From a checkpoint of a small mixture-of-experts model trained on Wikipedia.
Experts: 80 experts in each of 10 layers, a shared expert of 128 neurons.
Below are experts of layer 5 (counted from 0) of a mixture-of-experts language model. Rows are named router (the router's row for the expert), gate (a neuron's input weights, with its number), up (a neuron's input weights, with its number), down (a neuron's output weights, with its number) and show model dimensions 64-127. Each number is 500 + 50 x the weight over its row's rms, rounded and kept within 0 to 999. Numbers have three digits each.
After each expert's rows: "gets" lists some tokens that make up at least twice as much of what it gets as of all text; "comes before" lists some tokens at least twice as common just after its tokens as in all text. This comes from a sample of Wikipedia text that the model never trained on. Tokens count by the router's weight.

# expert 16
router:443444473504485509594533516405526568505515446464446457466556484464489439495478442561474417479562586519582496489555504569490501505470458508442495475531565456505558529510506509527464456496477404
gate10:502590555437522474505474493512474505449500556511445450508502479540514464579435541552428478487517544484534511481478609499565577473502529455467558442424597520498551495508524591503520464525486553
up10:530492603454450515440565512422573475541460538496504555489522506538526526496448463453613574523556460673422504544482400417479506539519475440473452530486454527498477481527480557555509532512490535
down10:604508431413582599473606521545482473494423566591455498497406548521550578546476437517498479537501501513503457401356585511516486497557439431466509479485604524467503508451469530442524536510576531
gate11:500436487414406448550588603557423438463518506494478443572589596463468515486452407507454460528491584610448463529489509536492566478582480451494485435460498493486466436536572572500472477556475506
up11:493506504435518502452501471460513510442499488416507547451378451506518490456421536473572472525433534469453482572532521489504425469549629589459441559475538520511557517490487422512536489493544518
down11:514487442539519615537491482469500545433533459559519520472546479497547478488566526491557345542545615549551538511463470585503499514503594463486505536442567522508507508473443422483553507574554580
gets: " by", " after", " and", "In", " which", " In"
comes before: " the", " a", " his", " he", "==", " been"

# expert 14
router:500573481445425458567464523428502621483519526548580483525498487436424546472447458506479533425485511498457428520495457530472479520545433465493559524498547544503423548454572550514482435520517500
gate10:514482463393510496467583563569430572506540454492513527379451529444513523529428521501487543507528549524493668621619562472503560524546505559522481470536517497459468598431505492456486501517450525
up10:574491585592572454451453400507549456521499520626476447499479466602557521392542450488519508439494522521462402393498494481503506561453482372436506426450446525514578501452557515524509462615598544
down10:501442631576501440486515509582491552494505571512448510475496611500523492489546486493538502475539503552548455512590529375468538536475525433510520488572558560434494459470577507563468462466535509
gate11:454432492476490503437476591543463566520412478529493504459423478497501485510508452554434478493423534529563450534515515509464500462402559472571632540460481590506454520499571514490453521613470534
up11:595520475476466603451518547537527480414511572384499586504460499559551591544495457534504543484464465487372465447486508450499417582476521518486455399410518526464406435420424405506453452426478530
down11:468495554559511463418473478426635462446490467508547626448458557533471502402452578494528468557536468508503509462556505438575501426506552494509584467509560482469455556535525452449489577415520437
gets: " was", " is", " were", " with", " are", " had"
comes before: " a", " the", " be", " not", " been", " also"

# expert 73
router:455464461479460541638571570471533552481464411518479513493573495429485573448520467510446444473471584436507554504559489494518557511443407457427531431443521509520486519478544598496477504464454488
gate3:498437581532526475546431459407544500627503440535462489533509505514507508484474410509460522486448454588476506481476458464490474498414470461497616445475560503501539601443498500451508448502396479
up3:516548488464520635440540441515462448493503460506528484557418563460435422515440521463541596509517519584539509481572496563633499452482611482448574441531514501436459468532490509532475537523595516
down3:566547585487447553589441510538474484445485537473515587499497508542443551471594536414495470498525494555471483480407484503481521444525525472458527494467432468421494465621453577549482502525467551
gate4:462489485510371486537336485488538457468529474498472541529493608453495504520488483436461471521423465395486504592497437524533503484499472519442585497414470469483526510516569532528467408432561521
up4:481443482542449559481515556518547549529565591521488519558532615506516534477504523526495573608398495473501485530455518501436513420579526462453533562500582524521537552423371530533549451453547508
down4:412372530387468555541582550542522481482562484602475463466494542383506559498524512452303490555525446481491533443503470562504543529540540492505457536486415507487478525467498447542539531379551548
gets: "-", " ", " —", ",", ";", " 2"
comes before: " |", "–", "N", " —;", " that", "%"

# expert 25
router:549422456522477477595515446502563472528472498450485495453463532499425490497496436433533466502513610532536509566550569475531578563437509581502549435492631455571462483494573490477433444539602447
gate0:419535529527457496501582567430517466532524468425514578565458577569466560458477432428491526540451574475496409538533518516472560509409512553556559499554542480562535539457506526442545542507441492
up0:495524525558655458491480516536516550524469497428486532545469458532544495506526516472505562453566572544512469575465507510512521539489533520596519443537497391545498476520505430546523531591553653
down0:566522578523532564507554538434396476474536481548521477512513426449505423510501520509514461596420495603518424571570510447538506497465489566473462457518560522505473475506534487563489513457480561
gate1:501549510509448402590562512533485457482511564573504477454541553565457508474495491493503427368502530507490489554539534497484443618535438554424539536535554573447524475416518523493502486554565477
up1:420509480535451424483484489485462449481441456612407546552535585593622457431567487589532491458520425531546508553498474626520569555453465449511464442532401450475420499605501438535550560459547504
down1:480507420492456484506497497509428505542596502600532519415529516439483535464500519511525526567510523572533417577474522412501479508589485560479453406521421605506552448456448484518528436453429499
gets: " ", " (", " |", " 1", " =", " 0"
comes before: " |", "–", ";", " ", "%", "th"

# expert 30
router:449432468516453521523545481547561526483534394497457483455551517502462507498391539518439352460446574524507534507527491495456543516436516435463531399362597486501489441506565568517436518525538502
gate0:442540493586488518563545464500526480487488499479527481502492510461499513447512500547558488467478560480448410511485645536523521485513453534356449517545598511555499509432582541491512443503521520
up0:518484549350424540488476529477509563519479615441451521521487501517540478491510410502461508562571529530447593456480465458476438515376493535579519556488465518399488526498455447547479490488506472
down0:410428542502512400449527509533500549495586521586487596530524521491565574541467437494497521591469479545596496462471454399533501476443564503517485576577585545536549517558543502416490499464517512
gate1:504505581533382465473520462524501499509479491468488546493518494541514533531457546479480499512437513645514463467523414467410557496496434568339538496359468512442547550470603565534451510477526425
up1:565582486547525412519408548424405440567523431548504516435463465574492485488498492511480486475493425496543514554552584618523528555514415468378558474535514514492538529517543495520520518512455552
down1:479539424437571441446488458463496517526478506515525426537530526528424458439501649549509489477524509480506498494509485473478480538496458562516538448499458422413549432611565624531486520440520568
gets: "1", "2", "3", "0", "4", "6"
comes before: " |", "%", ";", ")", " (", "N"

# expert 77
router:523481484526512525587474453509506490469488476443452457456471482531386574444443508460469490529496522523570492502561557500532513569540531517478567464487529489520512517392593507516426410536576428
gate3:491531441422483463582563339496514492486467457464424526484451586454443417482449521477463483549571520513605477350468556482550479517489535505612486495569472483536483471461569467467406465484528492
up3:559448478535486517493434459473448496449473508468510506508547620680444440521468549579438475529524567538536501519407455508557477491634526525499440489443487447542469426541515497481483457500530540
down3:500454497542429494542438572521442503415577464407513533510445462488493546472468582419522476483476598479562538480513566478476484508532518431497543461476425495590483444495616467576435490460540589
gate4:532465542565444543522505544487506429468528449530430485511493541427536515417492552555559469491485588499493494598525469540436476526533523605480504448499452537459459511527423523520514557545522446
up4:557516451553448481536498505455501468497496502366435494467417476439415505499510535570469529583461518486451472502525559526539522581566498511467458470488475506477408478454491535531506442549441432
down4:516428516499441546474462573489558435575570439438507538541531439448494637436559448550498629456492536478472576563497550432508429417510475498439469512544530488489542562568480533505440572495442571
gets: "\n", "===", "==", " 3", " 2", " R"
comes before: "\n", "==", "===", "The", "In", "-"

# expert 11
router:462474447516447408541586424460512559453530490467500543557559485498489555509518549541534471435507592456492506516484524452510501533517518505489552406471491555505438575465551437464410528568448461
gate0:493527526540448550553560452515561443502454533479408519549483480654474558574509537436548550403438534527418513517478448482475485462488527485487594412481425585466526581510519476547404557540446457
up0:494478561552526485557596506479505468379412529424468552499417502486482521502528503469533498546494479483528482492473463524487540524437553626572584467447509474493434593497590540487490518495434586
down0:523545523534556478438549515430529432501495440440489530469460463665500500471435622498451537465547467467514573495458529500525529446419509463466518553486515543516482515545545441443491621462421535
gate1:474526467424457571487518446424495575498455421429512490568620428485528497484557564505586495446478498506470467431496484594521490532580545473478440530545519542515536435568473549546503501504429528
up1:545476502368652480546650500439484525485556552462463547501488506432504461530472503470546496461476496488559487503518403527400499561506485430550498546533441451471465483536467460544493560626493557
down1:594613535463394420367438431643431472431477487496469493487525457517407526536596502426457553564505509506498503430409493504461448548516625394473589479448455499546503458451512487460494500479525425
gets: " of", " in", " to", " on", " from", " for"
comes before: " the", " a", " his", " be", " their", " its"

# expert 75
router:485467609515490544647485428470546477549501498466488426521534556548487455520463492464446479448451585473497439533486472506492603525422451435501531521475587404520493508522555513548476464544491500
gate0:490481452480441526640506418531523457551455460513486439453564534468498442507425471430437579433447498528435519538588493501474525446514412400497559421466444493441432510532504502514517495499420475
up0:477496544590500488509555518489569488465556494509462535484456530498455502503477469501554469494612514452488457520515539559423492520531654511547494464570515529611416487552500522448550579475476511
down0:444454490408525534508463511572541445593444520503422490492587580486565484528450435508396458520478548498470549479542604539532596533459511419459593519485435532403517463419468536544491582577555543
gate1:546468587488476460596501468621485518572509399514481440467556568518423508498446509428540528447456618468532520481508493518415513647490512514504544501523553516465483443497600466566493499531502473
up1:624455405493551474416486547507579471454554512507377552496468373426498570469482449488439512621487489556489603491543555445464464506463572536478469468477472499489510536461553499467472538511575454
down1:487568470451548458531456498517454602584540577535471473451468513491456495545520646421524516514560523600464412483473463425546438489553539474557480460469503556492447529453477557496538491602481462
gets: "\n", ")", ";", " \"", "\"", " University"
comes before: "\n", "==", ".", "The", "In", " and"

# expert 38
router:501426481539469484621561442521546523541505424578487465455546530467420491480428515479498410478526587540546557476459533490477539522485456423470548481443513602547465509428544492516415534508521459
gate3:483498478459494544488492464452527526505509492505453495510365454439535529496564486470489397537473470413569585565493465456421518541493557444517470535452551547509513430529459543553533587555450540
up3:441516482447490604463444524520554466520541529493531498470422470543585568470431476417421542512459485467466587530368454388489551552549591511524508555396516515505595459493497456464427511498410623
down3:508471486469497443437437468484429509440559498505532511526493523446565534500501544551501453470512428563361466496496486610591451501592452543467445524518452474461532466571495532474551476455529566
gate4:568529576496527428544516518513546488539564409514487440638485512517485481564463568476551509494565526500483487379498549475508476477534515527467446489492478460501520526532608491499533540555506393
up4:535478556536569498539468543512517482559555398527486444484573502527458473586567507476468498511559523503476512500488465471574449599520438622502465437475441518418475487475457611533584472572421481
down4:506331561482513577506461509515476532498511502534383430485473458494484451506536601477533515509478492471495559511503485514539459430574518532479486520442502589486521532542499553416524385500540474
gets: " |", " ", ",", " July", " September", " January"
comes before: " |", " ", " 1", " 3", "%", " 0"

# expert 55
router:505481432491459432497573498483582522500473502520495515470537486499386474458488538594568397465502548548627526551519493545517475565474517413455479493390578424552485491474545546559472554487600474
gate3:370495450609459479504519502517430551500486565461499510402597504558525470442466527439483579478567525523466425475509502490463496572529591628440535512545655417587527456520604409531467474559563514
up3:477436538620577472483460524474478458505451427521445515535463493495569599443466509399471460491422496508392575545570662497489527435398457527533484474527474572494499542503433450477506430459466499
down3:415471524514539493460588496469455557524436548478491497452549527562518421508571476540451484522502460488466564421521367432563468528454453567537514508405482487504560462576496498422450505602466460
gate4:558486451522484522536512433513524528434403453499481569584499500549429497446523496472517366532496519462545495396529596621570475465454455498526502517488383533488413567517448478555569506474526514
up4:532493481531586458470530559524607491558457432557419521424544480587461506541543521392539533489560535513530478578527403529498461545399606570498510538517506530521514440493572402482497543549472485
down4:467516576473414559500563554468462445418574422542444582509451533537482516442484529568440473579483548430450577570506456456513480504566452429505486516560463510461597599478441569380566523537517507
gets: " |", ";", " 0", " —;", " 1", " -"
comes before: "\n", " ", " 0", " 1", " 2", " 3"

# expert 8
router:524460474454509485576549483414566532516460450510493528575520482506457461576465464540527412499538573451500459508534465536471536557454533449579604479464503610532440447484624467507455543584508464
gate0:538552508556564500573520460565463453407439547383535461536529509512424551479535481569542477534456559529559533504412550559489449527433577554435495545493550550518482408493442478472490481522470448
up0:491559493386536545404525435499503430544458540468429452560581467366547594522432553450461451570499418532516520567489512481539495437481588536498560490582454489540445450485493471592529522511470480
down0:526541375513492569461406502512424464467546476493489467490568549525483453439570582508477482540443489522495508517503406538462530493505542495468513531528401630540533590536524516563476523492409551
gate1:538558520592535540571480468571470454523431587539498489534487489502451421569541405571473512512466560503417503554458469533522462466482434416466536571504501487528545480464489511515548425540538469
up1:465476430471457558437480523468535439481513506603514442450412534467374535472437525539591552526517529599492435426488463613538406455528611533431465463419538454506527521429476518542450461469473530
down1:451552421562472430505442591519441443419490551590472575447500541445602551468486376468608540532553520503516591423590515453486477504546464624535465528503448504491526495497509511546453490480525494
gets: "\n", " in", " at", " (", " In", "\n "
comes before: "-", " the", "=", " -", "born", "18"

# expert 68
router:450452520510479516573461410468569518463453424470445453452460497520430512514410396534494457423533608522536502599508515542453540559498568422509494489431494525471454479520595508572457493575558441
gate3:412518480456543514515521440493605485496482395524503525590557448539402433518417570537569480488529537513610518567530500481457545538534440489506459472325542432515472580530441596524504528488513484
up3:486493577496449510488564547500452577533520492554496470491501561429570502484630489564405484449482489478473427436442406537470522497477455532480495472598498441577554510481547505403479456447466513
down3:445508496505526530489620562581603544673491435605529540508550510472551512582500455534547510429535582470484484551482453509455529606451440490477489373499509464536525478578555552431505499473495510
gate4:404429470576543416476506475462605473542508464468491466445448500405580501433506503516574499509703504515533507510483493507454483499549488440478495585462497462549517520520579475501510502469496487
up4:445467511457510469443514440433521463515475517484503630587456412390621537463508498589439520557608468472448503521535499508429545562515521431520476527438484464541479500505474503538484483412459531
down4:565555493584614543463467535436535395463515498477428501457419454555570447473519487537521525517465450492538492581513521482466497462523459452451516548492491568499630532460478563494550476543587485
gets: "\n", " U", "O", " well", "W", "==="
comes before: "|", "\n", "-", "==", "The", "==="